Below are experts of layer 4 (counted from 0) of a mixture-of-experts language model. Rows are named router (the router's row for the expert), up (a neuron's input weights, with its number) and show model dimensions 0-255. Each number is 200 + 40 x the weight over its row's rms, rounded and kept within 0 to 999.
After each expert's rows: "mostly gets" lists some tokens that are sent to it at least half of the time; "comes after" lists some tokens at least twice as common just before its tokens as in all text. This comes from a sample of Wikipedia text that the model never trained on. Tokens count by the router's weight.

# expert 14
router,202,214,229,212,173,121,283,255,184,312,204,146,240,177,196,196,194,223,186,243,288,250,171,199,214,233,186,236,121,223,209,210,238,193,200,211,185,182,192,171,164,110,185,174,197,238,163,222,257,268,188,202,169,90,219,209,180,160,132,225,213,233,180,195,218,173,214,214,205,162,187,190,205,207,228,156,233,170,140,192,146,275,166,251,161,184,182,163,281,217,241,233,250,224,175,181,164,165,208,142,159,145,227,246,261,178,209,159,170,208,193,278,179,197,209,219,250,252,194,190,197,143,130,186,211,211,205,150,262,199,179,224,233,262,174,174,190,181,224,214,199,189,272,204,192,214,130,202,275,215,280,154,171,173,199,190,207,213,203,185,251,213,198,185,163,188,182,181,196,186,277,195,249,217,131,276,157,171,164,141,162,262,161,182,305,256,163,227,162,179,230,165,207,116,207,207,172,183,247,114,159,241,167,222,283,203,109,235,176,182,228,180,229,61,214,166,187,218,217,259,187,177,221,302,210,180,204,145,230,150,187,189,176,213,148,200,206,178,243,120,182,191,149,189,201,198,168,177,197,145,306,208,208,171,196,234
up4,260,302,226,225,202,292,188,110,232,215,229,189,220,257,132,172,282,216,212,207,156,176,228,202,244,225,290,249,166,144,105,213,116,163,308,115,271,133,234,158,240,215,168,192,184,218,235,116,210,208,224,207,164,209,118,164,253,236,227,166,210,228,193,157,181,154,228,245,155,241,245,173,212,203,200,132,238,286,130,206,223,163,158,173,224,216,189,176,214,235,222,238,181,178,284,117,149,175,157,156,157,210,192,230,191,199,168,229,137,176,208,202,257,113,192,171,200,214,199,199,225,233,189,231,158,161,259,215,223,196,242,153,209,237,210,202,190,112,173,247,188,230,227,188,206,232,221,166,225,178,133,230,209,195,162,161,219,199,240,181,222,216,160,178,103,223,171,134,253,197,202,185,167,241,213,204,223,226,162,201,271,243,171,128,191,184,222,204,204,258,238,244,203,268,223,165,212,161,133,149,176,277,236,263,229,218,126,179,193,204,195,210,204,206,129,180,218,172,186,169,131,191,200,146,213,211,205,171,238,164,116,157,181,152,231,228,217,219,149,210,214,213,145,189,228,248,160,177,201,166,216,222,179,168,218,141
mostly gets: " law", " book", " player", " video", " version", " writer"
comes after: " the", " The", " a", " and", " his", " first"

# expert 59
router,237,221,221,214,209,190,203,197,207,242,231,227,234,154,269,150,193,163,179,197,377,193,178,229,183,217,205,204,233,124,249,0,152,164,181,177,202,190,218,170,155,214,262,239,174,236,197,182,221,165,225,207,197,184,219,172,205,184,206,207,185,203,211,240,200,296,225,168,194,176,219,233,226,217,195,184,245,242,200,172,210,193,209,250,185,223,251,190,227,210,213,211,191,207,191,204,164,271,201,184,199,94,250,202,0,209,211,217,214,294,211,237,207,176,237,181,212,221,267,201,230,222,198,168,215,183,202,186,235,210,219,203,158,210,229,139,216,220,179,201,189,185,268,228,244,235,207,159,145,211,196,213,228,234,210,192,189,205,174,187,229,243,200,140,212,214,189,182,177,215,171,199,179,143,164,208,189,175,175,200,161,232,209,152,175,189,177,161,216,212,191,205,181,248,229,168,125,183,225,241,230,149,156,235,272,111,113,280,227,190,228,189,216,237,183,180,189,222,240,200,235,219,201,261,193,207,191,231,188,193,241,205,220,192,201,199,228,228,209,186,246,202,199,231,204,208,163,176,316,223,202,165,234,219,154,194
up3,291,159,209,236,168,207,198,181,236,199,175,136,178,206,176,171,229,194,269,216,222,194,181,203,194,150,147,234,219,211,184,219,177,203,194,145,203,171,217,213,230,158,191,100,185,189,176,196,164,243,244,98,89,209,158,250,197,169,167,153,223,159,188,220,218,211,207,240,183,180,130,175,169,188,100,306,182,181,230,210,208,212,180,167,166,239,250,228,181,245,205,222,157,226,238,251,176,199,193,247,180,212,205,161,161,250,172,195,170,159,183,240,260,185,228,193,231,193,203,189,140,200,262,254,223,251,136,164,131,210,149,132,191,224,271,222,157,177,202,247,206,168,215,151,219,192,282,231,202,210,203,174,275,238,242,223,146,167,191,124,137,238,268,270,165,250,168,179,185,171,173,179,149,175,168,201,197,250,283,239,203,148,180,120,183,129,152,174,209,166,127,282,249,184,208,195,191,196,194,190,213,206,202,282,150,163,202,213,179,213,61,235,166,229,238,267,159,162,204,181,200,298,284,135,173,213,268,198,155,246,153,216,200,240,183,196,296,174,192,238,205,195,184,233,232,218,232,166,251,206,224,218,229,153,213,224
mostly gets: "-", " •", ");", " *", " widely", " removed"
comes after: "\n", " non", " Al", " self", " co", " Kingdom"

# expert 4
router,185,248,198,144,228,189,237,162,197,225,248,210,210,185,223,194,167,181,159,232,262,168,180,209,193,194,175,232,194,195,210,0,165,208,164,175,190,213,174,208,227,303,286,225,218,233,187,217,153,208,211,171,200,193,195,147,209,232,148,179,202,196,223,244,197,227,179,112,192,214,217,209,260,196,165,258,227,194,205,237,230,232,201,272,210,156,235,215,229,162,194,158,171,210,191,138,246,196,219,238,176,133,156,200,0,193,250,154,204,248,203,223,234,166,176,185,197,201,226,184,179,226,185,198,208,158,219,205,142,186,226,202,139,303,178,180,234,201,172,229,203,231,256,207,225,205,219,116,194,171,210,168,178,227,208,212,224,180,170,177,210,210,166,225,210,186,219,137,186,180,181,217,187,174,224,212,178,183,174,173,205,192,184,246,152,176,182,183,206,173,189,164,209,209,220,232,178,190,207,175,237,168,188,173,224,240,253,151,199,211,225,198,213,223,170,198,168,192,233,241,281,193,230,324,192,177,175,214,223,202,213,202,202,161,167,220,193,217,149,155,228,233,213,256,200,192,188,185,425,216,146,138,207,208,220,225
up1,208,202,221,237,204,128,183,185,187,211,194,136,225,221,146,209,243,198,218,214,197,121,253,181,207,153,238,177,203,193,219,196,204,204,170,155,231,146,132,166,221,145,175,187,238,278,232,203,146,216,179,154,193,229,194,177,237,176,145,215,220,303,247,195,141,269,235,227,214,209,66,251,127,175,207,221,240,222,237,175,185,206,221,184,210,206,157,162,221,195,170,183,124,183,208,203,230,184,113,194,181,166,180,158,215,220,234,189,245,209,302,273,204,259,173,207,217,164,198,286,219,258,144,242,217,244,166,203,116,271,212,217,166,218,151,257,173,211,174,184,211,187,190,258,208,156,133,112,183,182,117,175,206,145,224,169,201,166,243,263,223,166,147,120,196,159,165,242,199,245,206,180,261,213,187,232,253,180,190,179,236,230,213,159,211,216,156,227,228,285,155,204,211,194,247,208,195,134,255,288,201,271,210,355,127,207,206,207,172,192,170,259,151,204,250,244,197,117,197,135,192,234,190,172,221,291,170,188,188,240,179,146,213,241,193,228,253,186,235,202,181,237,156,240,257,232,229,188,198,204,223,209,207,216,206,208
mostly gets: "|", " (", "–", "(", "^{(", " flu"
comes after: "\n", " /", "6", " such", "\"", "}"

# expert 7
router,179,201,229,183,175,154,200,245,163,169,162,116,211,185,164,269,234,213,266,219,166,278,195,216,152,199,169,238,145,229,172,325,142,187,195,207,145,191,106,271,228,192,180,175,247,203,170,173,226,225,191,121,223,154,238,233,227,171,181,142,236,132,189,173,180,211,184,195,287,152,250,212,193,258,163,259,167,224,185,250,246,212,240,282,221,188,202,179,143,150,243,221,201,264,147,213,149,203,205,192,229,217,156,237,186,207,220,217,168,180,203,226,200,182,213,212,208,159,215,202,217,174,211,175,229,200,149,183,225,212,181,224,170,220,225,197,194,236,210,231,225,209,155,170,192,164,153,183,136,150,180,261,230,202,198,196,178,169,159,199,273,223,239,236,234,158,96,164,204,209,351,200,233,188,144,162,229,185,243,192,203,147,155,179,251,182,240,251,178,150,223,201,177,70,207,143,188,193,254,205,190,212,253,189,291,167,148,256,140,209,189,240,212,158,209,150,140,156,236,251,173,110,158,187,203,166,238,178,217,107,220,160,260,232,161,204,188,152,143,177,196,200,276,214,198,256,173,190,140,245,245,154,164,242,135,216
up1,233,179,226,166,186,146,135,207,155,160,181,196,176,273,159,202,166,203,256,251,203,217,307,228,186,175,206,207,206,211,180,124,158,150,176,220,180,266,140,214,225,228,189,161,136,235,150,182,309,261,231,215,194,223,216,214,181,202,172,129,236,183,240,242,219,187,171,236,199,268,191,147,221,248,201,222,205,170,197,122,218,181,173,198,238,157,200,183,246,194,192,278,100,194,211,167,203,56,170,236,189,178,180,269,40,158,181,219,221,261,185,200,177,156,181,252,96,199,170,213,191,243,214,254,202,197,157,231,312,243,166,135,196,235,189,190,192,209,163,192,240,160,222,214,233,102,198,198,228,109,197,189,265,194,115,197,194,196,273,172,216,116,192,187,196,186,193,248,150,208,164,220,209,217,147,191,192,215,210,229,210,184,187,169,165,203,200,280,222,191,144,187,291,186,184,210,247,205,177,148,193,248,204,262,171,157,171,248,259,171,147,212,185,183,230,180,197,164,266,175,185,206,266,159,242,217,186,209,158,248,169,196,194,177,246,153,243,149,232,241,191,219,220,233,269,224,189,164,199,226,191,176,212,188,181,225
mostly gets: " part", " life", " research", " use", " development", " land"
comes after: " a", " the", " and", " his", " an", "=="

# expert 49
router,213,199,246,188,205,191,164,149,266,156,222,222,235,188,198,203,209,225,192,218,227,260,225,159,269,190,203,317,185,200,237,230,256,177,292,233,264,211,239,252,180,156,161,240,245,209,192,233,205,135,254,130,253,216,200,159,248,202,248,189,283,165,187,252,244,181,196,188,233,172,220,186,192,178,229,189,187,215,187,214,211,232,203,224,281,184,186,265,158,241,301,224,190,177,207,278,236,176,195,246,242,200,196,236,191,232,202,201,253,98,218,227,133,196,157,236,282,207,150,166,245,122,184,211,181,133,204,233,207,130,228,303,157,153,262,223,204,133,218,193,178,193,207,164,130,166,173,199,161,185,179,300,186,195,205,224,190,155,218,178,168,195,201,276,164,285,170,203,137,249,174,297,160,243,178,195,243,258,198,202,181,203,215,259,220,204,176,160,218,228,155,161,177,234,209,165,179,207,164,218,194,226,219,224,203,145,200,167,171,144,169,191,214,254,225,215,260,213,208,186,114,230,113,309,241,203,162,200,173,191,146,226,172,215,169,237,185,236,235,255,203,244,195,239,130,167,228,251,219,195,149,258,175,135,227,278
up0,182,153,272,214,268,238,148,150,212,208,201,218,134,222,105,202,213,221,181,208,212,200,240,178,219,165,212,111,250,188,184,231,220,167,250,203,213,205,146,213,213,197,152,174,231,215,224,239,235,216,187,180,209,212,177,188,328,203,148,224,209,249,241,167,224,148,194,219,274,203,153,215,191,97,164,158,234,212,231,154,206,187,205,236,207,149,168,252,112,198,249,191,199,166,234,222,240,131,150,203,192,186,198,298,160,234,209,186,219,188,167,253,178,174,150,248,213,251,142,211,174,227,165,211,225,226,220,208,129,225,178,258,169,194,126,219,200,160,180,218,191,149,261,198,121,148,146,163,289,180,279,250,156,170,228,244,247,205,235,169,247,172,190,213,208,218,249,201,144,178,185,215,131,235,244,194,233,226,242,224,250,192,186,214,226,280,96,192,178,192,217,187,196,201,134,179,161,151,205,154,192,183,143,228,164,182,193,249,143,177,195,161,206,255,187,271,193,134,212,207,163,288,181,226,237,184,173,193,194,162,155,135,138,190,144,252,267,187,207,193,147,225,212,210,137,192,280,110,231,201,239,90,250,220,217,240
mostly gets: " election", " Conservative", " Republican", " Liberal", " Congress", " vote"
comes after: " |", "%", "|", " Party", "6", " election"

# expert 32
router,202,192,262,181,238,188,219,258,166,211,111,137,228,252,189,210,180,196,165,168,275,206,158,193,228,248,186,246,218,199,218,64,160,221,225,256,213,186,267,123,165,211,218,203,207,195,250,170,215,215,183,215,165,192,251,230,209,202,239,194,227,202,175,265,191,186,208,206,204,208,216,190,171,246,258,201,197,200,185,194,219,209,163,271,247,171,171,168,240,156,197,150,204,191,225,229,173,103,232,211,240,202,209,220,146,208,177,151,188,157,226,182,243,210,259,174,225,137,171,189,178,227,251,210,178,288,245,245,259,166,184,249,211,123,201,214,217,178,229,245,193,188,263,216,217,127,187,233,159,200,219,212,158,164,219,177,183,197,206,273,184,191,149,205,193,219,111,215,184,234,184,163,203,188,181,208,255,257,225,234,175,157,164,169,302,249,182,187,131,187,207,178,184,284,200,217,241,244,185,173,198,209,172,203,226,217,406,204,208,235,179,199,200,75,185,182,154,196,246,266,149,172,235,168,196,186,183,231,156,255,182,208,204,219,201,241,157,258,234,206,176,166,139,180,202,224,194,219,25,251,262,202,181,189,161,220
up3,136,219,187,190,216,214,157,137,175,237,150,240,154,160,183,106,243,209,254,182,233,186,218,208,149,166,208,215,198,196,199,244,197,172,283,267,207,130,213,224,239,181,230,243,119,268,174,215,282,207,190,151,80,258,240,257,132,179,170,165,189,192,168,213,180,187,194,198,187,179,209,149,201,179,191,144,189,261,260,179,166,222,245,181,198,280,176,168,163,172,265,166,192,163,283,243,250,158,210,214,83,206,236,226,178,241,232,189,146,198,206,222,245,217,188,176,148,141,187,240,222,219,249,170,170,254,194,257,191,260,164,189,268,225,214,238,215,164,155,233,180,132,186,187,234,214,257,216,190,139,195,211,202,200,281,302,152,216,213,235,160,192,133,217,117,178,210,195,284,230,191,143,158,228,240,160,234,215,225,203,163,197,211,187,221,183,153,183,255,158,229,221,279,167,199,199,223,282,174,182,193,249,192,169,196,215,174,135,147,241,207,246,191,259,189,224,131,220,203,194,166,260,182,212,201,256,200,253,194,231,202,202,234,199,165,193,147,215,205,197,125,169,139,256,201,144,211,150,234,162,222,207,153,244,149,323
mostly gets: " better", " /", " low", " below", " |", " right"
comes after: ")", "0", "3", "4", "5", "6"